From a checkpoint of a small mixture-of-experts model trained on Wikipedia.
Size: 8 layers, 16.1M parameters.
Experts: 256 experts in each of 7 layers, 32 GELU neurons an expert, 8 picks a token, a sigmoid router.
Training: a variant of Muon for the experts, 702M tokens.
Below are experts of layer 2 (counted from 0) of a mixture-of-experts language model. Rows are named router (the router's row for the expert), down (a neuron's output weights, with its number) and show model dimensions 0-127. Each number is 50 + 15 x the weight over its row's rms, rounded and kept within 0 to 99.
Before each expert's rows: "raises" lists some tokens whose logits its average output raises strongly, later layers aside. This comes from a sample of Wikipedia text that the model never trained on.

# expert 157
raises: "eth", "ets", "et", "ican", "ful"
router:53 41 68 66 47 26 82 30 33 32 72 67 64 51 44 73 39 44 44 54 48 89 59 62 33 58 50 67 42 52 29 39 63 49 51 38 60 69 28 44 60 42 62 68 44 55 62 57 32 51 66 54 41 78 41 30 58 57 49 50 56 32 13 50 31 53 56 50 47 59 46 54 40 45 42 68 49 72 60 65 71 80 58 56 70 62 42 79 64 25 35 45 49 48 37 49 33 44 37 42 73 46 59 45 55 69 72 44 63 30 32 50 24 66 28 29 57 81 34 46 48 62 18 36 54 21 64 38
down0:84 66 46 57 41 33 71 47 29 41 23 37 51 21 44 71 64 39 59 54 28 50 17 49 58 56 74 48 55 56 76 40 53 73 44 77 46 51 74 54 67 34 46 51 48 41 53 67 26 40 42 53 46 62 56 69 24 49 67 30 53 31 35 45 58 69 67 44 63 80 51 51 58 64 32 55 29 37 41 60 59 35 58 25 32 63 58 50 53 45 77 48 38 64 50 59 49 48 56 74 65 69 56 14 23 21 32 47 42 35 48 33 49 83 57 62 37 33 38 71 64 40 59 49 51 31 52 49
down1:52 68 78 15 38 39 70 40 33 66 69 24 50 75 65 25 74 60 31 44 59 69 31 46 44 53 83 41 54 60 42 56 56 49 32 35 48 45 39 61 59 72 40 37 79 31 81 24 59 20 42 70 85 46 54 27 43 59 60 55 40 54 84 43 50 42 45 52 66 54 39 67 46 40 52 57 30 14 64 49 42 46 63 25 54 62 48 54 57 70 49 45 65 47 43 46 29 36 58 60 33 48 55 41 59 67 41 38 33 42 24 48 62 44 56 47 37 67 35 43 38 45 65 46 63 75 60 35
down2:45 70 39 72 69 32 37 44 52 52 66 41 29 61 38 58 51 45 37 57 54 44 81 27 40 46 32 49 56 45 27 52 73 38 56 55 47 57 73 25 79 36 76 21 38 53 66 65 56 25 74 57 59 28 57 61 47 43 33 41 51 39 70 40 51 51 60 43 53 37 49 33 61 63 40 51 62 44 58 32 35 54 31 40 80 68 24 75 55 42 35 36 47 70 28 44 44 55 57 54 45 41 30 68 74 83 57 43 88 57 19 74 51 39 70 39 38 50 45 69 37 43 55 43 78 41 44 30
down3:30 55 33 52 57 38 61 47 16 47 44 62 48 51 32 49 28 59 23 62 34 43 28 55 54 53 53 62 44 72 36 39 34 71 51 20 49 51 47 53 32 67 50 74 62 34 72 59 53 45 61 34 31 73 65 67 60 68 77 63 23 54 40 68 80 48 43 70 44 30 48 76 55 45 32 53 60 51 59 41 36 72 59 33 67 60 76 28 36 32 43 52 36 45 60 89 46 60 49 24 41 33 62 55 51 28 13 42 35 38 41 59 56 33 47 57 65 53 66 54 54 46 88 38 59 47 41 60
down4:52 39 41 50 51 39 69 29 36 42 39 27 37 53 24 61 60 56 54 32 44 50 51 48 67 48 31 52 24 29 42 56 73 36 43 24 45 40 57 52 53 51 50 38 39 48 27 55 49 46 63 41 31 49 28 54 43 56 62 50 59 50 83 56 55 34 87 57 71 59 59 61 61 47 53 49 62 92 87 66 57 61 52 74 79 59 94 63 81 75 37 46 49 69 54 37 47 35 24 19 35 32 47 71 31 53 55 55 80 59 46 43 57 32 36 49 58 50 45 36 47 52 58 38 35 34 35 43
down5:50 64 65 49 54 49 49 46 58 40 31 51 22 60 32 60 36 52 19 58 58 28 60 55 53 37 32 83 28 60 68 58 46 59 58 64 52 74 38 53 44 64 41 40 54 37 24 41 73 56 62 60 76 46 49 28 44 57 69 34 55 62 24 60 56 73 69 49 54 62 31 42 17 33 65 41 75 42 55 34 59 61 63 52 50 77 47 07 67 43 59 50 67 50 46 36 26 57 45 15 69 91 42 54 45 38 52 37 37 43 38 77 69 60 39 36 68 60 55 57 74 40 40 61 53 31 55 50
down6:45 56 26 33 36 40 34 57 53 41 37 56 57 23 57 35 62 47 37 34 62 57 69 50 44 46 69 52 52 62 23 79 60 53 66 39 29 36 37 52 53 65 42 14 44 52 54 37 56 48 46 64 69 29 80 47 48 63 77 66 61 44 40 79 63 51 20 34 51 58 60 34 29 71 67 40 34 63 47 63 53 49 83 41 28 38 63 65 29 74 25 58 53 79 65 47 37 58 36 40 36 53 61 73 33 62 78 67 38 43 58 61 36 61 35 60 46 15 55 40 41 79 43 33 47 62 52 61
down7:36 30 66 55 60 31 43 73 55 80 48 34 60 36 41 55 60 41 51 39 64 50 55 34 34 47 47 33 40 65 54 43 58 35 36 51 39 42 88 35 38 44 51 60 60 43 30 76 49 62 29 56 35 50 66 63 53 51 56 41 46 64 58 41 65 75 55 81 54 40 55 45 45 49 51 78 66 41 50 39 39 04 48 64 45 67 44 46 50 65 47 32 52 38 17 67 59 33 78 78 34 56 35 47 54 85 44 52 37 24 42 38 61 43 65 57 51 46 62 39 39 51 30 78 41 81 92 38
down8:43 60 55 53 37 76 48 72 40 75 71 47 47 75 52 71 34 65 57 40 59 24 77 59 52 15 57 45 42 20 64 43 48 50 50 45 67 43 70 70 43 49 69 49 38 67 43 35 16 47 47 61 57 40 30 69 57 43 53 56 34 27 61 43 28 50 28 77 28 48 54 36 56 64 54 48 49 36 74 39 72 39 60 48 51 41 50 44 45 52 94 37 58 66 78 26 42 61 56 56 41 42 23 51 45 45 42 49 46 31 70 41 29 59 09 49 70 46 38 38 44 66 60 41 68 29 66 45
down9:67 19 49 54 60 43 42 58 53 46 64 42 96 55 47 51 36 22 13 50 68 71 49 51 61 29 60 59 55 71 51 26 43 55 36 43 35 45 52 57 61 20 69 34 34 55 45 22 40 26 42 60 60 64 35 51 65 57 69 31 74 49 39 61 41 46 40 56 69 33 80 65 61 54 61 54 68 42 32 58 57 50 79 44 63 46 03 57 68 47 58 43 63 40 28 72 52 33 61 49 36 58 69 53 21 49 35 50 66 53 42 61 28 64 59 32 57 52 54 44 63 66 46 27 51 35 68 51
down10:47 50 40 49 42 81 62 37 57 37 68 47 57 59 72 32 60 52 72 54 54 16 69 40 55 44 51 62 59 44 62 18 47 63 39 52 61 36 54 41 73 72 79 78 43 50 62 60 50 39 32 49 67 51 65 81 61 28 48 49 16 55 70 44 34 73 54 56 34 59 30 25 51 48 40 45 54 44 48 37 55 46 44 33 33 23 52 76 23 41 30 67 45 50 18 53 53 31 60 59 62 70 60 56 37 48 35 53 32 45 78 52 79 76 33 37 61 42 42 63 42 11 52 68 39 50 57 47
down11:28 62 47 48 70 66 40 48 36 19 32 56 19 60 48 38 47 44 32 43 42 43 74 40 36 53 32 79 69 74 81 57 55 53 60 56 54 36 40 64 41 48 41 76 48 46 34 35 55 53 46 54 29 30 32 41 23 54 25 61 44 54 53 38 73 52 73 36 64 40 56 32 53 31 61 59 70 82 51 43 46 53 57 23 46 47 68 68 51 32 55 45 20 51 55 50 39 82 43 68 74 55 62 37 55 39 51 50 56 70 73 64 57 22 52 57 42 76 80 40 44 65 54 16 32 67 49 46
down12:81 47 46 52 63 71 58 26 51 68 56 66 41 42 52 56 70 68 56 55 36 47 49 54 61 72 17 64 70 32 41 32 54 52 38 30 31 44 53 59 21 81 72 51 37 33 50 52 55 69 46 61 23 58 47 16 53 35 52 66 38 76 43 50 40 78 34 34 49 36 47 43 41 42 37 31 41 44 37 38 66 81 28 44 36 47 54 33 44 48 29 88 54 66 28 75 51 53 49 60 72 46 43 43 72 49 35 37 45 66 66 25 29 64 66 36 56 61 40 65 17 66 56 51 54 49 48 46
down13:52 37 56 42 56 70 23 61 36 61 44 64 58 29 49 66 29 10 42 22 55 54 52 47 44 64 40 34 71 23 47 58 63 43 42 60 32 62 30 38 89 61 73 43 83 74 66 40 43 36 33 47 06 48 53 69 50 40 37 36 62 50 58 61 54 44 21 37 73 55 43 51 48 38 27 42 79 46 56 58 65 49 50 61 71 74 43 41 58 55 18 55 47 53 79 19 46 40 46 54 56 56 41 80 47 50 73 56 54 49 47 65 58 65 56 60 28 41 49 59 44 33 40 66 60 44 47 40
down14:53 45 40 48 36 48 43 71 30 68 59 45 52 32 43 64 53 23 47 53 55 55 27 49 47 58 33 70 37 61 42 61 53 53 69 59 35 34 41 45 45 60 30 75 52 36 45 36 36 65 68 63 59 66 52 67 57 60 34 68 67 09 55 46 63 76 31 40 34 65 54 42 40 31 62 54 58 49 39 54 30 52 50 66 58 24 33 41 32 57 59 27 48 43 60 73 65 62 48 68 24 52 41 44 28 43 70 45 73 58 41 35 14 58 58 73 13 73 57 57 95 57 73 51 31 37 58 74
down15:52 55 59 38 52 22 52 43 69 42 38 50 75 40 92 41 54 75 55 55 38 46 37 46 47 54 56 72 44 50 71 61 21 42 65 41 42 71 07 64 58 51 51 81 42 41 55 63 53 52 44 07 71 32 62 68 56 63 51 54 45 56 43 34 55 43 36 71 41 64 39 41 55 44 30 24 48 49 45 47 50 15 34 56 48 40 60 55 65 34 59 61 44 59 29 65 77 47 21 56 70 41 63 69 54 38 69 46 88 46 68 25 63 55 58 32 45 41 35 52 38 73 64 59 40 33 54 57
down16:43 31 42 64 51 60 52 39 18 66 62 47 61 63 35 53 48 38 55 55 45 57 80 71 19 49 43 41 36 80 53 46 66 36 65 28 68 61 41 50 69 43 40 51 21 57 55 54 39 80 60 64 54 71 48 61 63 57 23 49 42 11 38 43 64 45 60 25 43 68 46 62 64 46 41 57 28 54 50 28 59 67 10 58 57 61 59 50 48 56 60 57 61 44 59 24 38 34 70 70 63 32 46 46 42 53 60 40 37 16 53 72 82 56 63 51 45 40 73 18 48 54 44 56 27 24 62 57
down17:50 46 50 44 72 33 33 48 46 65 17 53 41 65 68 28 49 55 43 41 30 29 71 26 57 55 43 66 64 59 25 28 53 73 48 82 50 55 66 37 42 91 41 45 49 74 69 57 78 62 40 62 27 49 24 55 50 60 73 27 58 55 53 40 32 19 37 36 56 52 81 63 45 65 58 67 58 57 33 73 34 43 63 39 62 28 54 39 56 50 43 63 20 53 48 51 63 45 50 30 49 42 61 47 53 73 68 14 61 45 23 61 49 44 44 33 58 37 60 59 55 54 24 58 52 38 35 55
down18:42 53 47 53 51 79 45 53 84 37 40 53 76 59 66 39 46 41 45 72 48 36 29 43 43 44 54 49 52 34 47 57 56 48 40 57 58 79 43 45 39 29 67 50 51 87 22 29 42 48 62 19 63 44 50 43 56 13 44 45 60 58 63 63 43 50 39 35 47 40 72 37 28 75 54 51 56 42 35 55 95 38 60 34 70 67 75 64 40 60 43 42 82 34 53 24 60 46 73 59 43 40 44 56 47 61 50 91 37 24 27 52 55 27 56 47 48 73 56 68 52 54 45 49 33 40 30 43
down19:40 55 51 65 27 58 51 31 29 25 63 51 56 37 72 69 46 52 62 61 55 49 26 53 66 63 41 27 48 44 28 42 55 53 37 58 74 17 40 57 50 15 26 43 23 28 52 30 65 49 69 67 82 65 24 50 55 46 43 47 52 52 56 49 64 45 64 69 47 59 33 40 57 54 41 70 63 28 53 38 47 68 43 55 63 57 40 52 50 58 39 21 52 24 75 50 40 67 40 35 63 62 55 66 76 42 55 64 54 57 70 22 74 64 50 57 57 23 29 59 79 36 21 41 71 72 43 42
down20:47 69 78 55 46 46 78 49 37 48 45 57 53 33 34 30 61 99 48 24 47 49 40 38 44 43 62 54 30 54 56 36 49 44 46 75 57 62 51 63 48 09 40 43 72 66 43 59 43 28 36 57 53 94 46 40 40 35 20 38 42 36 53 48 57 76 44 70 25 50 35 62 34 52 58 57 63 46 51 44 72 52 46 73 28 39 29 68 43 24 53 63 54 23 61 62 53 41 54 41 68 41 22 52 60 46 62 67 61 47 70 66 47 41 62 40 54 64 64 56 67 38 46 19 62 60 38 57
down21:71 41 35 47 34 34 52 73 47 69 56 50 52 45 56 50 38 37 44 73 43 57 57 45 39 52 58 56 58 41 53 74 27 47 69 48 61 66 62 40 47 35 27 64 58 42 53 71 73 39 60 59 73 57 29 18 52 73 48 49 41 47 44 65 55 79 14 45 33 48 53 44 51 57 47 60 41 42 63 63 01 54 33 81 52 55 62 28 69 45 60 56 66 48 50 27 49 51 49 59 58 48 59 47 59 25 23 23 56 90 62 46 53 47 70 86 30 23 37 47 56 42 50 48 23 60 29 33
down22:56 33 62 40 66 32 53 45 63 44 31 68 49 60 46 36 36 88 72 55 50 58 40 56 76 40 60 53 56 35 47 58 42 50 60 40 44 58 51 67 52 38 39 38 45 46 52 61 62 35 59 30 35 41 55 63 66 52 41 61 84 57 43 37 63 22 62 37 30 40 29 56 62 63 48 54 48 71 62 50 57 87 13 31 21 45 49 37 41 33 30 53 60 21 56 55 59 69 64 69 30 43 47 40 63 42 58 72 40 80 38 41 54 62 41 64 39 39 74 78 29 28 15 53 49 28 80 65
down23:59 30 42 59 59 33 47 49 41 27 49 50 71 65 53 29 62 54 60 41 76 45 85 44 32 35 54 28 32 47 57 62 61 48 54 76 61 34 64 38 46 56 84 61 36 60 35 52 64 42 41 25 54 50 57 41 52 53 54 33 56 61 70 48 30 41 85 48 45 22 38 71 54 25 67 61 35 38 73 61 52 24 60 43 58 22 72 22 63 63 48 38 50 54 76 74 49 51 43 30 23 49 42 27 55 35 45 52 70 71 61 43 63 29 86 36 54 67 46 47 36 52 50 75 45 59 25 59
down24:46 38 61 57 43 40 55 40 82 26 62 63 16 38 45 48 50 08 48 92 61 56 44 54 32 28 34 75 56 57 39 59 58 68 53 68 34 45 47 61 43 52 21 61 59 58 60 49 32 44 50 49 26 37 51 34 62 15 67 47 64 63 56 32 22 45 63 53 54 61 53 45 64 73 35 60 69 43 57 82 42 54 53 81 39 50 24 60 37 79 45 54 40 30 51 48 54 40 44 59 54 56 35 41 57 54 57 36 22 45 41 50 54 69 31 64 55 70 32 51 50 26 83 66 55 56 31 40
down25:34 59 77 54 27 49 67 26 64 69 53 63 65 28 27 37 45 44 58 49 75 61 36 59 90 60 61 49 54 52 51 33 50 32 60 52 59 49 63 40 53 40 49 21 73 51 83 49 56 61 47 34 67 21 48 54 83 72 38 66 40 67 18 40 30 46 35 58 54 50 44 34 52 10 62 51 22 29 56 77 34 50 52 36 47 37 69 49 61 41 74 29 66 51 53 38 65 42 57 62 72 23 35 36 49 38 46 68 56 59 31 34 35 50 60 38 67 60 37 50 61 48 31 48 53 52 61 60
down26:21 55 65 35 67 62 08 82 74 65 59 54 35 60 41 49 27 58 49 59 16 58 56 62 40 57 71 36 47 58 47 69 36 54 66 62 38 60 83 71 55 65 48 52 75 33 65 65 42 48 46 67 42 23 69 35 53 41 49 65 55 62 35 50 57 36 41 63 62 51 21 53 57 31 31 25 55 48 36 58 41 40 61 45 35 60 31 50 19 27 42 57 37 27 34 42 79 54 36 55 29 47 65 34 43 73 44 50 54 28 58 43 51 79 33 71 39 54 56 44 61 51 64 49 40 72 48 36
down27:57 55 43 46 64 62 41 50 55 40 63 58 56 38 48 44 46 50 75 62 28 29 41 67 51 50 42 71 54 39 37 63 22 43 44 37 48 83 49 29 76 47 70 50 36 51 42 66 29 81 60 37 34 75 47 34 58 66 51 33 92 52 34 52 51 24 47 59 70 48 50 64 45 55 41 43 51 34 28 33 55 51 64 60 50 65 79 51 31 28 55 26 24 87 33 63 61 71 55 39 53 29 65 37 59 31 53 76 23 65 57 49 41 37 40 45 64 43 70 28 28 42 70 68 43 70 54 36
down28:35 22 48 82 40 54 55 42 71 57 49 29 57 71 55 75 57 66 71 53 51 64 34 57 62 44 54 00 44 39 61 34 28 49 46 67 32 66 28 45 33 63 30 58 52 54 45 47 60 56 62 40 57 49 51 42 36 34 53 47 33 40 57 65 45 81 49 30 29 63 58 39 51 85 85 32 42 74 22 32 35 48 44 74 49 45 38 65 52 57 30 71 31 63 45 38 27 36 47 48 77 61 63 61 35 58 40 50 24 46 58 56 58 38 46 64 66 39 53 31 50 53 42 64 64 65 31 73
down29:58 52 49 40 39 85 49 44 60 09 55 56 37 54 56 56 37 63 52 59 52 76 36 78 61 78 48 08 59 61 58 68 64 54 45 45 62 52 05 51 29 75 28 47 56 42 59 41 28 57 54 56 27 50 69 44 42 68 60 57 45 57 48 53 40 29 56 45 57 46 79 53 68 38 54 34 31 46 42 51 40 30 58 33 56 41 50 40 75 38 84 64 54 72 68 15 41 44 45 48 52 61 42 35 58 57 67 30 32 61 47 48 22 16 57 54 58 32 47 39 56 43 58 45 73 52 68 46
down30:66 76 34 58 76 50 56 62 54 45 34 36 34 61 42 67 71 41 67 34 61 66 45 53 32 62 50 47 50 47 65 40 49 45 38 55 72 05 57 46 43 29 72 52 50 43 35 38 58 61 36 45 54 29 44 37 25 22 32 69 22 33 24 73 37 27 60 38 24 44 76 54 56 28 37 46 42 57 40 53 51 56 36 53 53 48 40 59 46 75 41 72 66 37 56 62 70 80 84 41 18 79 48 58 45 46 59 50 53 51 39 55 36 69 28 41 48 55 52 68 65 70 37 36 59 70 46 70
down31:49 52 55 56 28 49 44 66 84 79 67 57 58 52 63 68 44 32 51 32 60 57 45 44 68 69 59 36 60 36 33 54 53 43 49 03 75 43 46 45 46 43 34 38 31 61 31 47 55 70 52 42 56 54 72 68 23 60 38 59 38 49 47 39 48 55 81 62 72 63 43 69 40 57 61 42 40 93 63 44 61 59 60 66 12 39 31 43 41 58 76 25 68 65 40 52 37 48 12 40 38 33 53 57 52 47 54 49 51 60 38 73 52 24 60 39 33 73 24 36 33 53 36 56 42 39 55 50